config.yaml
n_head: 2
init_std_up: 0.078
optimizer: "adam_hyperball"
dataset: "wikipedia_en"
Below are experts of layer 2 (counted from 0) of a mixture-of-experts language model. Rows are named router (the router's row for the expert), down (a neuron's output weights, with its number) and show model dimensions 0-159. Each number is 500 + 25 x the weight over its row's rms, rounded and kept within 0 to 999. Numbers have three digits each.
After each expert's rows: a language model's description of what the expert responds to. This comes from a sample of Wikipedia text that the model never trained on.

# expert 8
router:515491455519496504512512512492536493483467545472487476513503490443515484487515486486490499507549468511522512507477493491522516496501553497498520531515531490473498470546511503531512511488467480520474515462491530495487509447492504494471467558483568509499506469452495463497481451491449509495457518505498507470487470507508498481519502517547523479475520523525548482518513503486509545486502470471485496516487537519509557565511514448514511504504482525473479485489491500548538552492500497
down0:506513525501524584458485499505517469462458471490498497488451468528551486530447517467505482490515528494486501504480488500537520528480496488514503473541511506522501502478520498499474459526518473485513513469476530518485502484498519510473521538528515480485518516495506464489453496504485490532518506539502480449497528509433508455500538525499483537517516496520481521491480538501471514513534492514499486484525520483527550504538515523514493570467481452478506507530517537505530517533518495
Table pipes, date spaces. Pipe separators in Wikipedia tables, and the space or first year digit after month names, such as November 4, On 2019.

# expert 23
router:536540487469502534475515515482499488522504542506488520535511516500503499511513501474501502482461512481490447516494533491541483527518511506484530529514532474494513539519447501489487519480487524455487489479480530499495501506499486481516532511515486475522551489518525486518463493502491503476524469538466510484533525466474429463507523516485511529531509468517460492491483500535528480495465511508475490512510508495521559522562569446542515531512493494524472498502451528475498480525457523
down6:471542462555506502530498487488510427491524471499494487533456531489492508528487485481498507520510461520522496519504544484534471482512535480538523529449461536531520501506490480530507458496463498491532554514482503462454507506488499472502493511524481468493525472459496466502505518477494527503511506502467479483515476488490463470488491524490487560497485457498479493513496545530506485527519485545520479520490519510512535490493537462480455493516524481487518561486488503463469485481499535
Mid-word fragments. Middle and ending pieces of split words, mostly after short stems, like he-el, she-l-ter, grand-son, Wind-el-band, plus a few short adverbs like far.

# expert 10
router:492513471504509490500463505496499473521509516480467437518487461510495568493512488518480500600543482470506518498439481501521497512535476521488503527478493477489501504479502530564471489502492517486531540473508520511514476491499556477481398540516492562519467519492490523513472499499483522503489518529535515510473506507540506487523501508511495523489502516503516490479507469478492525497492507548499482481507488509531479476487482532486512471529499509520506475519513479472486519485538500
down6:517504501490518546471518532507509509503477510493545505493487475492517479516462509479478457476529518456479499466484480473461519478462539466428507503484562540515489492532541515507524471494508518500519529476515524508479449503522535523532537523531504533528480496489499469470496476476498499485503528508480565496521487492539509466476511503498479503528478522485546486480497513471515470519470500514499474488501460481550464537515523504511520499514494491489531534472486497437496553492506537
Digits and scattered tokens. Single digits inside dates, scores and table cells, such as 202|6 or 6–0, plus diacritics and syllables in non-Latin scripts.

# expert 58
router:503462513465553510505533510483496507490490480540518530496468530527479509493493499496490509472455527506525456486543513522539504519469506511481500502495516494470497490513464459507491521492534527492453496492486470480497464498480501553516508509484507511490501504530499472532482475548487464496518526475471511512515522439473495498510532483508535508502508488499469553502533508552470454525479492444490486553525507509473512462472528492550465563522510482506500478511475504485533493558504543
down2:512520509494529518489486497479479495479461496470481503497505497505495491472509537475479498481478501505529526479495472507473459510483509506490519473535481479512504454518473449474536518511527542471468513482505492480507516556525506482500464509455508473556515506501490491561515462504426469500473524529458459493445516456516489476480517524513471461491522513474485504490483557526515469501495506443470504518528520518456450507512487482549516501509521521494529488528472509473527519511522504
Noun and verb endings. Final syllables completing common words after short pieces, such as ure in obscure or mature, out in scout, ions in bunions.

# expert 27
router:505510500509511506491519548528551533521517517479535510484497485486471485525488498497518499498509501480464508499522509486487449471530457503514486460467518522497501495462489486467526484530492460527518523481479519481477559511488451467498498518554516519491503542484509494526491544506497485509475495469445493446507492499509484551465516502503443481490460494502557512518518552504510484533508504510528508529491545470477457479441511524455535472497513480479463519472512487510498517527496472
down6:527506490459535449459486471514512506544515495517523462487501508448507506482538495474483494439531473504459501515512523508505504519524519480539461542500483501553522468546513516462497522528499524508483430467465482481537558519509513521511509496514526476496468476526521533516511507518487509477504468498497486535484481441531454493459456495469490487485513492485532487466483478493506496477477491475499501514525490496502475474522498478498538516494492517504536482514497477465450502496485452
Infobox field labels. Field names and colons in infobox lists: Coordinates, Born, Genus, Phylum, Class, Conservation status, and the line breaks between fields.

# expert 39
router:504472477536501477541492495524442500537466479490454513475527520515500511499513513516492497476465443510498454497522473457481527482521464503505490530518448470495503542464497513541475486500520500455489536471472480491534448513510473542525491517476458500519516493464515475530488539499520503483512490461530531496520500501495522495534513500512537469469513457517519498478487489488475476510547481494491499519504487542540503460506492485500469494473489512525524480558473442484514470536484517
down0:472501502524512490491505504498522499496442478455487487494477537504514503488518523494489519474452483519506508542459457522528478524527534486491482516499439562411546510509499474440526480541508519536493452527463514499461488510503547489494483494526498498486508484478507517485492500537524507504502490536455521488485532484512507471465488493462534493496501469520489497486498467502513532471496532494499526494489512496493523484511495493524512469526465500499445454444485475516477508511491460
Noun and word endings. Word endings and role nouns such as ch-ain, lit-eral, join-ing, Sat-ell-ite, plus general, service, department, and digits in year ranges.

# expert 21
router:495492520502497530505537486473514506494489501481501527472491515501514480489465511507528512456457508479497501490503510505483554468514482480517493514504517531467503484486509494462458505477483434469479514473513497510492510489509538430455505430479500471495511459554517495440526540465491496503496493517470476506461492515473501495454451516468464509508518474527468471509486550516467506515521457516452489520516501478510478523513515465541516521483483473505520475463490535492511511451480509
down2:540511511489467522459486509473467520517469466495495499452498522500483469427526461470519527473523457474517549475513514505498497522491509497499551516505489486513526477546509486504480459499479501513563472493529454503512506546495457463507514496471492500523491536504455488526480476500507483532502496486499487510474552473495484556458480497538473516479505508468484490503519488511515506459512469472527482475511490492479491483484494501525526485482466544515491447523486474479510451464493464
Name-internal word pieces. Second or middle pieces of personal and place names after a capital start, such as Mil-w-aukee, Dore-en, McG-u-ire, Br-is-bane.

# expert 1
router:488514515488501520502500503500508500509508491498498526470512481473505471472473504498478535473487480510547513514550489515488527471502510472483484475524562487508485462526472487506499484495499449492531494491520483507534489496500498492507500487521499509511485518545541506424528513470448506559515488512465542479502456529499519506451481487506501539489470516488475457526509501510517472544533477509491486550486486525550467522516537446569504553555498523503504492534493536493484494486496486
down0:465486476488520516528486489507541500539513496514521510551516487510480494477468527516486493513474549481511528524499532457517476468476456474539511524522491509522514479470465464457501498530447490505510483471516515485466486499497537554529508508523528459539482515524522504482464536518488439503500463483543504464471509483535515463469539533512507471526496459515473484510507460531512507539484509512501473482468456521500523519517473492517537471501529495484479511509477451514483522515508470
Name-internal word pieces. Middle or final pieces of proper names, surnames and place names, often in election tables, such as Gro-d-no, Montg-om-ery, Baron-et.

# expert 22
router:484507517469502453540541530472494490459533489500470521470529514516502444501533531500511504493497488501502453511516530508519523498468498489456490504510517520488473478506491533456499484511496527476546529480520482482537496512515508516458530466516499486534511497518485480505560498521478486534532485506516451471507514499517476460507510485504543478536500522500449474539540516526434501529521485506465457515541479483456477485528549506542486465515484479520540491478495514498486502475500535
down0:426519518516462514498508464509518494502518501551502521533520507462451491528474526553501495509479500484473496513548488554481458495492512468523517500539470514499509478491534458485490480504481459492472500495537480481497515471499506498474489488551499456524499510485499513485530515465481483481477458468479525461491450517493504455507527500495521495495506442500495532518565510518516465512510502487477532489555511498493505526526454514518506502502482516466487482506493528454562488501517500
Plural noun endings, census. Plural and noun endings completing words, such as households, courses and Chapter, plus school nouns, often in census demographics text.

# expert 55
router:496486523477528505485539486500514510510496552505499502492487496551478515509495545500518541451477503472507461494549502527529502460500477499510487501488480514424462487478511478435503484540527531496507502489449508482500461499529483502500506535497475499458494523517472503520483510512509482463487515498508484488521505492514506521495515512523473506437505476500517562510525524538497466545494504511513471545518480494473479461422458492484517489521517464503482505549486496521491482550505519
down0:481478500516502504492524503496531526509491475521477497538497505534501520508515506494474470446524508502525526510486524481510503478499549551511525538501534469452490563533449484463523489501501533500553466482517495481500465528556537533462490514454486544500494502519469493537483487494515505531505476469494498478506540468504534518528539509507472498503508520487515551526491548470497543507476511483508552514491480445528448496477493510509497491512524492497507553504498536521505523475505518
Science and object nouns. Content nouns and participles in descriptive science or technical text, such as species, design, drug, ship, shown, installed, pectoral.

# expert 13
router:512529490510526525510520487460500509518486508522470495513524507533452493518486516465544491468480461494477502496513486512526466532489535490508527527534494491521535517557468503471508522509475533480450507519453492503482474519491500554490566521507550476510498452517539503502488522516530503473505502464496524483546481475484461518540536500505525515512494507504526531491530478488559465504487530435511523464503495524484535525547485478538479503481499475505493485463504512478493480537490517
down0:485494468515513492524538506502496499523475533505501530521526529505527560505471502488520477543513506526492448485508533457482560531504502521467485537473534495506543487494494540535526509492498481550480505506464504464487467500465494523453503501547536490517531479494483498527485424466501469476511510492539523517515501479536472496499491491473498513466469510500529490544492488491487510519492512470487477477509490500544511518513497507478569449499523537490489532479500470521500522492491555
Word continuations, spaces. Second pieces of common words such as con-cess-ion, facilit-ate, automat-ically, plus lone spaces before numbers and function words like the, of, part.

# expert 52
router:470509495496514504491515481492504488493484526485544529480487491505476460505493492448488513465454488483497451476530514527511453524485513496526542465531481501507498510519490545465479446548509520516515498506489499529480484467528527523510526542480483523501468469485463534522493486548495525468474512505511526466520513452547499467509529440483513540480469527513504555478521483516502495541510511485476491504538492516464524476524494515515474470479489552496467491529487480520505463546482518
down0:490548504524503499480518485531493541526563498525522497511483494529545536560482499472500504481478508508510477490530503516480503509506547519510545509490498474477506513508514519490490459495529534500512476515528514485453486530454439465519522477521498512489535530526492490522478544506532504449508474510499498461548515543507465548499508525512513534511526500489474510524486509502501456443528479525510538477462518483511493525522470481500521516535466508512484541529503536486536455510496499
Adjective suffixes and world nouns. Suffixes like ical in radical and iate, whole words like World, well, road, radio, and bare spaces or digits before years.

# expert 17
router:493511478504506491505470497494501480515509515477463436525483469507496560464513491528477499598531487452515519511433485501517502511536482528487508532477495475499510507481505541555467497497497520493520540473508508520520471494505536475487406542516472563518467521494484528521474499503485526496489526535533508507466493508541504486535505494505494522492505529505505490490509472480498518491498500548486488484510477506522484485493493532482506476535493510513504466524509480473476524472530496
down0:501505472464475489486473520506459483526493526453533526474522518537517482530484532494486473533453462455504492509503511518496478487542478497502488478470471514481518500518530493527521498521516500496517517504488529442498464472517510463465522452478484487495478521498518512484487500470559476522484475478521550485454521474488502444482496491516516462441478516473504549503477560479524473468506501471494554484500491489522503521506496490468443515494512488475487460477491544510512511470493495
Digits inside numbers. Single digits in the middle or end of numbers in scores, years and statistics tables (6–3, 2002, 0.46), plus letter pieces inside Greek words.

# expert 25
router:488488477470478528496519515524513508541485458471538534509501478504508467514485466497514492491510534480509515520512510515506498509536488484521487471474554518538479570492513467495506498488510511522515472537492539517543532483525493483470482441513522488464561521447453483467532540480479460522537518487495514542520483517490515536464511505501454505489551488488487493503490485506454492520540499496535526489480515492522513512483557492524466551494506535451509509492482512493518518497506510
down0:436515512496487495507492483486520511469494507470559547544481519482487465543480495513496464490507495458506525520485501496538455501518440522499470502479495554469505471487547483433468518498495475501516534546507513517466463503484513492524463437494497492480510536492497524505476487529488511528541501433498507500536508496511469529496483525456496537523505495503505480510500526495496515506521511583487487487493497501457505502506514517496497546525490484510491497464485462508512476518513493
Title and name starts. Capitalized first words of titles, albums and names after quotes or The, such as Or, Im(portant), Best Of, plus ISBN digits.

# expert 29
router:463512527510508490512450489477513456477535550478470478505520511467516555481498496490476527542559475461508511479447489490501495508505466550510508518463505475519526524488557487499482497470517510512508535504532498509501470526535516473488410521488480559512474475475490533510480529504490530542497495530507531512485508481515530476521482530513474502456519513535516537471519453469508490486523509504534479474530497485495498481497489515472504471480505508503492467508532490484526503489490465
down0:487510481510487499480488541561509487465536505532520499501478483528494420546514479511514485439492517491522502498524509494531503490520481524471534526526572495524503521480491508524461483492512541496509530517489468491522443506508490491486489557501481515483496457501477488505498500529510483554512467555513546530483488512507510473504508537487501498488542459508501458468528512478493491513533503503486469550513508498542532480489453506507509506537486518503476514505500481454485494462482463
Coordinating conjunctions. Mainly "and", also or, &, but, joining nouns, names or clauses (men's and women's, Newfoundland and Labrador), plus en dashes and spaces in sports tables.

# expert 60
router:559465523518506496521468520505492508453480485514497525549500496487532473487444457487491475511507548525463527545491509484493509512510531477499496470504488482519467487511461462528516508462492469524467485503529516530487481503511518444526480512512493479484558503481529526470520466470530491519467512466483500457497509526496539497495472536499491476502497466519474457494457523451503529476546484528514497456482500492540502523517522446504501476513484484482518495459499539498480517499511460
down0:492506501510509499523522511442519516483471498463457469525489479495513557509460503566500502483517500529510485513503515502478456511506539478494487482510558488468476498525488460436516546468525467497493500502513492452488504513536556508519498473526491521486521496470466488480503503522479530509477508460447496513537521458498487476489520508511474527507520474518505504489484495482464466522538529489470532501523521538535501528476503518560498510524501481497474454537491499516507511466532543
Linking prepositions. Prepositions after names and titles, mostly of, in, for, to, after, as in Member of the Texas House, Chair of.

# expert 3
router:495494491497496494487495544473525514546508505526520467464456503456476518502491516465503506519530540473469474492463481506468458467495498462471481462480468482482554516461534503514486490478500466512527527473512547506467565505482502471518453533490566513474515561518499482481499505518495482497492482484511533505513505502480509525516458507504504467507476538493531506521498517500523534469484499536476498496498499484510510527463464534454469520455478493482505537473530485493469536489518472
down0:546518491480489473515496481513471532508475499489528537541504497510480510552505477495483501451486499460465462504522523495506487496493534533472502511523518497472522496534467466483516518530477503513470506522519534503510477458487540492468502510524509488504493553457485475512501495499551440515509501507462473495533502545448459477518438476494478504562497479549479547490528522514503507488535475525518508518454477496500504502500525466479480506491481503486502531505532488495534483453451503
Table cells and headings. Pipe separators, line breaks and == heading marks in results, election, sports and tennis tables, plus sentence-opening On, In, During.

# expert 28
router:465471471513462482497538455504462497519481465458476482522491483560516509516510493519454515518511507463516538535460518497546517510531477500531530518510507512490491492521505542531522522480453499543500464538516497510459491514497514535460500468515482531481510519451455486531491508478490480529481471518545460492487527508525470475525521462448515468495541491520472513519476488505495537496517510518474496477500518481507503515527533488469513466505503545512509510519549478533507502514479460
down0:506482486491525460483496481511517505508508541509503492512477494501538452448527495467490528551494476525511497526503483488496481442460464502489485488487509499493519560529479519522485501519473532510457486570529506472508513487504487506468513501446509493513484542499523538512468489514519497540515489519496502487514473513520510519548466465514493510496495572448524524562522505485527509431532487481540464515485511507472466491510506498487503494480485526496554528469514491524520504488496511
Section headings and table pipes. Closing == or === of wiki section headings like Filmography, Film or Reception, plus pipes between table cells and year digits.